From a checkpoint of a small mixture-of-experts model trained on Wikipedia: 464 GELU neurons an expert, 1095M tokens.
Below are experts of layer 16 (counted from 0) of a mixture-of-experts language model. Rows are named router (the router's row for the expert), down (a neuron's output weights, with its number) and show model dimensions 320-383. Each number is 128 + 24 x the weight over its row's rms, rounded and kept within 0 to 255. Numbers have three digits each.
After each expert's rows: "raises" lists some tokens whose logits its average output raises strongly, later layers aside. This comes from a sample of Wikipedia text that the model never trained on.

# expert 9
router:071090171116157124104117143170096162114092121123158113113102098110145178120140141104145166159135123144160164107133094113117084122101133124124139125141176103085167127099114111161143188143140135
down0:151167147126111142078067083133130126128146089143133113126083128106194118147102088117117085093124145109119144160099178143113101171117154140142172151148150129132106095136161121095141152107103133
down1:138121113131143132113123138126140142114136074085084102084144160121122146108151172115118129112116132135155134098153150112156117099082126084150104113131153131144126131157158141138088077159143125
down2:129119126156158138135133142148087150114137149102130143113099156106151123138147098153130182153137142117133140096143131096139111128134141155104177119157085128129103149108086103083142133135114120
down3:162132173133123083136114112123121130108140154122086142104146165148185118096135126080122113100160142125149152124147106132126126170122116196112116132139135100105089143147097142150097152142102125
down4:118128100104156125136150137137158132129121117085142130149121093161102122118136132144108150110159110145130163116117133134141156130110178108117153130146062160092138105117099121164152109129126142
down5:118168117111097108092128148129138143105081144133104107125124125146140150107142155115157096118144089126133114163157096086154118118156181158127098070154112188144175151102192106109143074116143146
down6:126185142108142127134173117108114115076138110145155113116123078126152109126139124126142114100117113109162163095136103130128104143103089154138128087166131158100144117108156131152103157113079113
down7:170163118143122087141121094143169075109171148121139094110162128145133121135139147131136125121117106114133126141111141173149130126078105100127160089137086097111106167143114068141151128099163151
down8:175114130092160153116137155136111142138156168126095132112132132088120157085104120105118164119133113111125120163108152130159156128094145172142120092140143141159130166114160126149111136125119132
down9:119122125130134151168171113065155097123142172151143111164176105129141192120079095126129095138102101119120089086105140103116142152112156187101127143108148097133113142096124122118141150140151097
down10:171105080108105106088117189175080117129135148186112154170146150102121117102167142121112099161129114108146133145135103094128131107157182172132107140114131165110143144145126132122110161082116114
down11:173130140110150144134120067105154139072146122200126143125168163096102123140165147151100095132170159129148153105124140108134166130090116156123146141133119153120063124155115150122168158080088135
down12:123089130102144074148105142080149134096079136115125137125134104152128117087112114155155160076097168138102131155162109134100135137168125109114120090168141149129137106165131111128122122132129123
down13:117122178127124121157126117091125154108148110133124140158100102140087097115145108144104142124121153136153136169108101102157111107096110131128100099099149085112101128120135140163135133149125143
down14:142113155166142139148139169120105100077126070159144101127126126148121136135139129111125179154147157150108135135130148093118103116131083060137167129109090167147138139170120117110137126129134098
raises: "s", ".", "-"

# expert 3
router:127094129136120154119157115129129130149134122174102128173132119160165103107134108126125116084145180131141093109098145134150143177137142150096144151136131127119122109108139115112098105128145166
down0:189153133109097097117129077066156107109134140117119119128147118117099130101087112150193129112112149131140135111142108128125153125193130121140126142144119141152115106131116125104121163141122098
down1:132154169116183144120133144113141135108129109122116139094158148110124109157112147129110088121127118129173106133099149115137136168158140099068155122159121154129144143150096140131135136122156121
down2:096140146072085153150106127103107151122145095109145137098125131113113088145111158133126118099144155147170103127114048110150129110103092125139110132114141123121086086145111158134154115155120134
down3:130140128087137092146155140108155147149120134072181130105184146146140128114173187166138165086127152096109114141134099173160140134121087125092121128094152145110121109144122121133128121106144117
down4:115168142109089123158143163134142103137102130136072109156158143097132121153174135125138132139127144142138122144111137152133176110124138148124122094119122129118167129106172114134131138120110166
down5:144100155147081117112130080157200135098135163155134106100132122090086142085140154114134163133122139073126161189162130127095075113100116157174075118091158146161133156109118130112116136108162137
down6:115153125087139123105115084071128117125145112178139160125106159123148114134123142139139132086124137153140136092144145119175130105139122100112129153111112147106103133141107143129089132170144121
down7:099141113117165139148119109081122118123115164116108129085136134084121166145159123112171094149165150153121173098096140087132181142150116123097153154093150101122081126109118120137154141078133151
down8:096105084093141125115124161110120112133126131149158173152168093124148090070121134124147170113150129143145108095100149109083139148157150098091090133143135112100128105102110105155131110144157132
down9:120141122117099156130137102127121161118127124123098133146131139167180125139152139100116149100157134164136142152153107136127136146153147112107122102153143104122133116116109110154170119155100095
down10:119149134169135138128141113105167137167114141094126148101126116107085108110138075118117107124115115154146140108083122152104141094156132134136147144178102165112103147126133117165096114110089113
down11:176141118142060079152153141110109131106110181135117132100088130109101064130130135071155140144119093130149126107102149163127107134130133112142148144144129095112161088109136130065170159176161152
down12:145142149122133121108102102149131108114144123161193162169128093136157130161159117129150190107146121131160129165162175162119126141094152109124137105145096120095100115111145148126122118161119144
down13:120129091105153098124153110152128135158132114119156158161099148097088118140152148128105151113107156153118126154155118113141136138110144150159082150134078133125144147163115115120100103146121132
down14:114111186145135086167109138144097126180162138081129158104148138067138144114140152120124107117125122128106156084137151110132160128116141092084128091120137135100164167133134121151121162149113172
raises: "and ", "(", "st", "c", "p", "f"

# expert 5
router:127145130168089147150125164105126095129126147145142099072106075126111124162112137168127103150143123153171130132126082111128109158135136144160132150163106195118121122120135152078146120110126083
down15:134085102107144128145092112126166103124107149125127126147148142149081112089128115119126157134167149127140100112106184147133130094145118102136160101150117103089147110147133106153120131115130099
down16:143098119159123139180147150099117145098130125166120100128142147157176070124097125160122139145148140105076138110107095108136114113076129113143100091168157126094168118106120107111106187128118113
down17:136104087099128120095136141128140168115123108103137118163117085140086112116137175122065131141159117120162145127127129095164084134101124168133111132159086127133117146109153094095112094127120127
down18:132122137125113122122108143125152137138126117108133109133080106146114146111116126103131097149163089127130088076137125135105097121061152113185135094096094115115072145129130131112157155118128116
down19:126091161081152123129141157099088107160095106100104111123106157152114152119100116118145113111080130145142107066149133120134116142114136120165106168076164154126157100113120174138120085124113139
down20:082118112170104149145097123120113105144136088131160115118130161127157131092097156139096148169093131114088165126125079111109090131150101120082132119128155104111137100151146121141106175163119124
down21:165111130157129098138143102158125091134097129130133152141146129121099143095096134166150118154128173119139148147119154165111131134177141078112119101118145161112116119125117113164108102146132069
down22:089139163182141148117145109138095148126109144123126149175145138118150177140147127136130145095123115106132093114141086192164181143151094106129162105076123147088114104080154130076127065132142105
down23:150117125089126105135117137091137100113121078164110136144154126109111075126134130123095122120101096130155132139145128151081113153127133161156143097133121146146110113115140127129129111084134166
down24:116162178154114150143108137102128118158123124133145123100105140145164138168149145140148188109132126108066148113113113134108153149113178101132109129171125221082146100159140090108108101178184093
down25:104109102055140153158122132071158072142125104122127108118128153106112136120119134147114131131119121110137111116107082143077136105151142143133128128156130117096136163151143181168121140101118120
down26:103105183112144158130131126146101156125138131138126163152156128126110081073122122123137149106125112132123168111125142146093117124128115172102149175153116100109080111119117140131102110132118117
down27:114120100116133150112169138159107168088127130085153127164154137050114123181099104144114163088159138102122160098139090117168135101107140170134127107130143118112092170161120134144120125120108076
down28:102162172119121135132115117107099136163116154104136109120102106121138142117105167125111114102072151165138150096143136107106102089143140135147126161115131137149125094113154156100154125127159121
down29:133106107097116160118104145132140128168109128116110116142147142103123114127143125133130131114166117107131103154109122112128129119127115126118111135132094120103093155119111152102121145080133141
raises: "C", "N", "R", "G", "P", "J"

# expert 11
router:128141118113156093142135094154129119168149112184126140132114118174122114119124145108195150096149122137113128152138078147112120138151136115121155155124122137145127133120125112145120106109101147
down15:094128123113168091170124110172097105121149154089097102173162158119147142135122156112107120128108153123120103138108111085157135127135137174101143153106175168138096150153089104160144138117141074
down16:120114150115123095158074157117111136155116148136111083113179111110147144171106104168127156062143133117154102062145129140106145168155141146122114152154138152125143121136123149156128144132116153
down17:132141156162120119118142149127147162142123139103158116147122120147120124133137164151113094120118122132121125120102142134124120108119215082157135100137157129130135153118114088160140140114127119
down18:111118139139155110124090131094176095154126167096109134126153123149161098117129129148139147132137098092101101125136154139145132102156117151169124081163121145141139142146181141167117153124148100
down19:151177130125122140131130134120138129099124137136131105135120143121146147115129142155134122151101130159123154137141163122133108129090175133106134150139149080120060121129181146161181123111113125
down20:110191108115136131110071134117109105135140113111102099115124106127109139100104207085113116148134122112089155115147153104120099111143121146145123082148116139145117107106115130169179133126145164
down21:139115114152170144111110130147175120126115125113112134122121122165090135115097110141143106113118123102153093157135110130137119131109113145121134109073088131187146137151132138110112176145109104
down22:130085136119131142144122098145128135104142120131147124127158139087148102135123138101159143125124148117114144155123106130142128135108117116111144099135159115146131114142116127171111118088106138
down23:110172140151094153125085121106122109146100139131106161127106157140166115139124152137130178168145100155159123098092121089139125147144083134100149163113093104131094135138110119113079051115151148
down24:157118130099123085133115144149152154180132132168151119123124099116126129076137179116110146179141120121151119077161126191144149118136187147131078110132183121116121086148159122168100087130100144
down25:096094097141118135128109128117116104117125099160131109131132119116093124170169107105158106096176136134136109111139124125126116147098153147134124086110138172081160132153125146129087110133111145
down26:131100108136110146149131098165150076158166188166164101107130166119162125147129128118119113152119128105131098099157162092157107125121115141160122140147147114093120121155094134125115116116170129
down27:126135112113164079096088128165111115117141137133097136145115145140143076094074152130134121123135104157116129118136126117103126137125127161199118141105132140118074152130116132087128176136181146
down28:114100129102094128097137122122096129124143126066151111166127133093128155164133103179147110060140119170139125128166106137114111122148114098123133131130161139161123118151115077128125131106120078
down29:121113068126112135101078143110128130111152126162171173159147134109133158148141169143107138083116163128130108075124148093090150125099170112125099155067152140128129145112162144159118143118094121
raises: "A", "P", "M", "N", "S", "L"

# expert 6
router:148102122154138122125160112094159138115171120134136153163124132120153203097115130141092145139127142134158130138147158108132163128138133129149132124131110155081096128051102119140113160167108137
down0:134086152136098115144124120108117160099154111090108082117122081110167139104116125091091163110180122162122153120152126110135164154076115119116164178116139149148127139096115169092133107101132095
down1:122136159159121139154180092146133112140134135080108145173171104145116102084129168129149100095128169110170127106116133110143151105117164151108129147126118157108147170136142136129118120110155113
down2:158147128117127165098157120094146132135135152085165107131117130166122149106146119138115126141091134132134148155182133104120108120098157107117177094086124143135144116123147147133131148122140131
down3:131145115132136121137135166145122145089102104117151126114148092067093134119153095101122139158120105142151106145173144153173141138097147111128142106103149134127133183126134147119115122104142140
down4:139168148144118137131131087115140117145081126161087150091142139145087121158123152078128171136064134109102109128127122105164107153134133125145136161117121133177142137136138106171132089151093116
down5:156131147093123113127127176104166119130104146127132097104148151138116130107093153109115126105126106157102079099095120086113164128128130127136167139139122167157118112113146134118119120122129061
down6:124139172112122117114133141098131108118141115079104148093118153146094150094119125142106079120092151106155172142129108140126160072146142102126075127128106126178126111124126098120166113135138116
down7:114149139109141138143119120136150081121141166160132103116109140198098155149151164089067182130150113098135118156121143153130147134129118140136147115117155143172081152133114111127126128160150093
down8:113141128113121132112081133092101091167093170132091116135170101126157108156125136125101133148115145162139079114158113134112163130131137108148106090129152145150145192126175161107156144100109122
down9:185126113147116119123074095095108121104127122139162151126140131128133136097156085105119101100161136110124121118092126133107174178138123097126106105168132134102156098131133139126138124143123119
down10:151175121123096165135116174148146125115168110111166152096134118120103082127103148089125145122185147140134125096154127137112062185164145151155149109127134149104138146104089143142099111153142129
down11:122137098171126154139168123181144154075116135085129095151114124112114108149152123147177107105083111151085147116104117133148150091138098122106167155128141100113145101136119142121091128137105147
down12:130103118099139157153129148170138109134140150127140126144113131126121147139111106130136139090129163119142125186107154146139123125126110090109140162107144102094151138163153162151152125092103170
down13:102136098177155124132129138105139137117138107125160137134191089125122129126142113138125138131139111112138106190115123129150136159167129127083127099174127125133144120143107133087139133155143118
down14:115102156131155104121147144095090125138115113120161124110137142141132157167122075110156124110122117154090130116173084138128130138103160126140108082170120120117117114157133076145147118163108124
raises: ", ", ". ", ".", "\n", ",", "; "

# expert 0
router:085128148115119148094137129144113114098134109123120081144151133130134131132141139122054162111135124104152081166138133138111125118116118091164098136063077091109115173163143109125113100114154077
down15:109145126108135152113148118155150125128116158121152118122137106150143144085094138146135134100151119157133103146129164131133169121148118099123141118158162126139103093164149176105087149122128101
down16:131174152125087107088117144154090148131131085116159114132119122161149124125094126133104050105159129116107088122155144160132129170134131142115155122114149191093128102119152125115124106108134121
down17:074161115132116141113163127098125119125151088109152148105132081102122130123107127132173152149124118131099096112134120093102124134107148164134081133151144151137105144104148143184150150123088151
down18:115152124127133137141113101090125121143120097098130122106072149084112122112116099129150156124098126125098147139173111122154123160115114121109136134145160155141091131125112109102111142134128115
down19:087122143119112161148119097101149127148102124128121093147126145113147179121132112146104133129166140135122139164158105105130120114105111133151112131169150124136109117093134096156165153117173136
down20:159073135102120134113095162090115174122095132116153175107132127113098115133119155121161135119146103141138104116132099154159137103123144139107133152138127113116100118134110108101149154109148130
down21:117071117128150132109162099146154114117106125134171103129175086090151160115125140071119104111101113144106116158102127115142126147140102125132145139085093129063137122188123139123112125134114112
down22:155124166115123152109139076137085149125142136125174125170142138116140102137156099107142126162125118143119120134115154123118105109094134118130115153137103158152140110129115139141148171134138109
down23:126113104131119205129121095131089129124115132165149121142090077126107122120135153176167120153156089108105176127107130104153120168130147153126147085102137116124146115120127128157133130086141123
down24:130169140100064103112159124154134145095124153117150145155150117150114095192151111106131175135109152155120132067116140117134090092094131124075117128117095138177129121111128106142143130130116105
down25:135122127143115143134103125124159106116138100122114091062148110104106160105142157132131107121141093149104095133127133122103142119143136115158060168151118137094117143126139098148124128138127110
down26:105143106130091137156136157063135115131114173173126112180083156124111100131126108103138150077184081130127152128145119112097138161118102088147141110149143125131158111154064072121081116159138112
down27:089164152129117127129118111186155110157121157118130134115113113136138144123142124188121128117118094107143138089098081109136111153106104135115162118146143115131117126163138107104148124123106096
down28:143168117108150100171129111142126155124109118113135100144149085105147141087131143123110108083115115128133081159101149154099113150143091106110114097121152151121120146114139138127124112124187138
down29:108098146132123155121096096156118123166159101125076120114159131128151161150106101124172121150090071109111126128083100161136098126113114134104122103131112129127127132142138109143154182121119126
raises: "1", "3", "2", "9", "5", "8"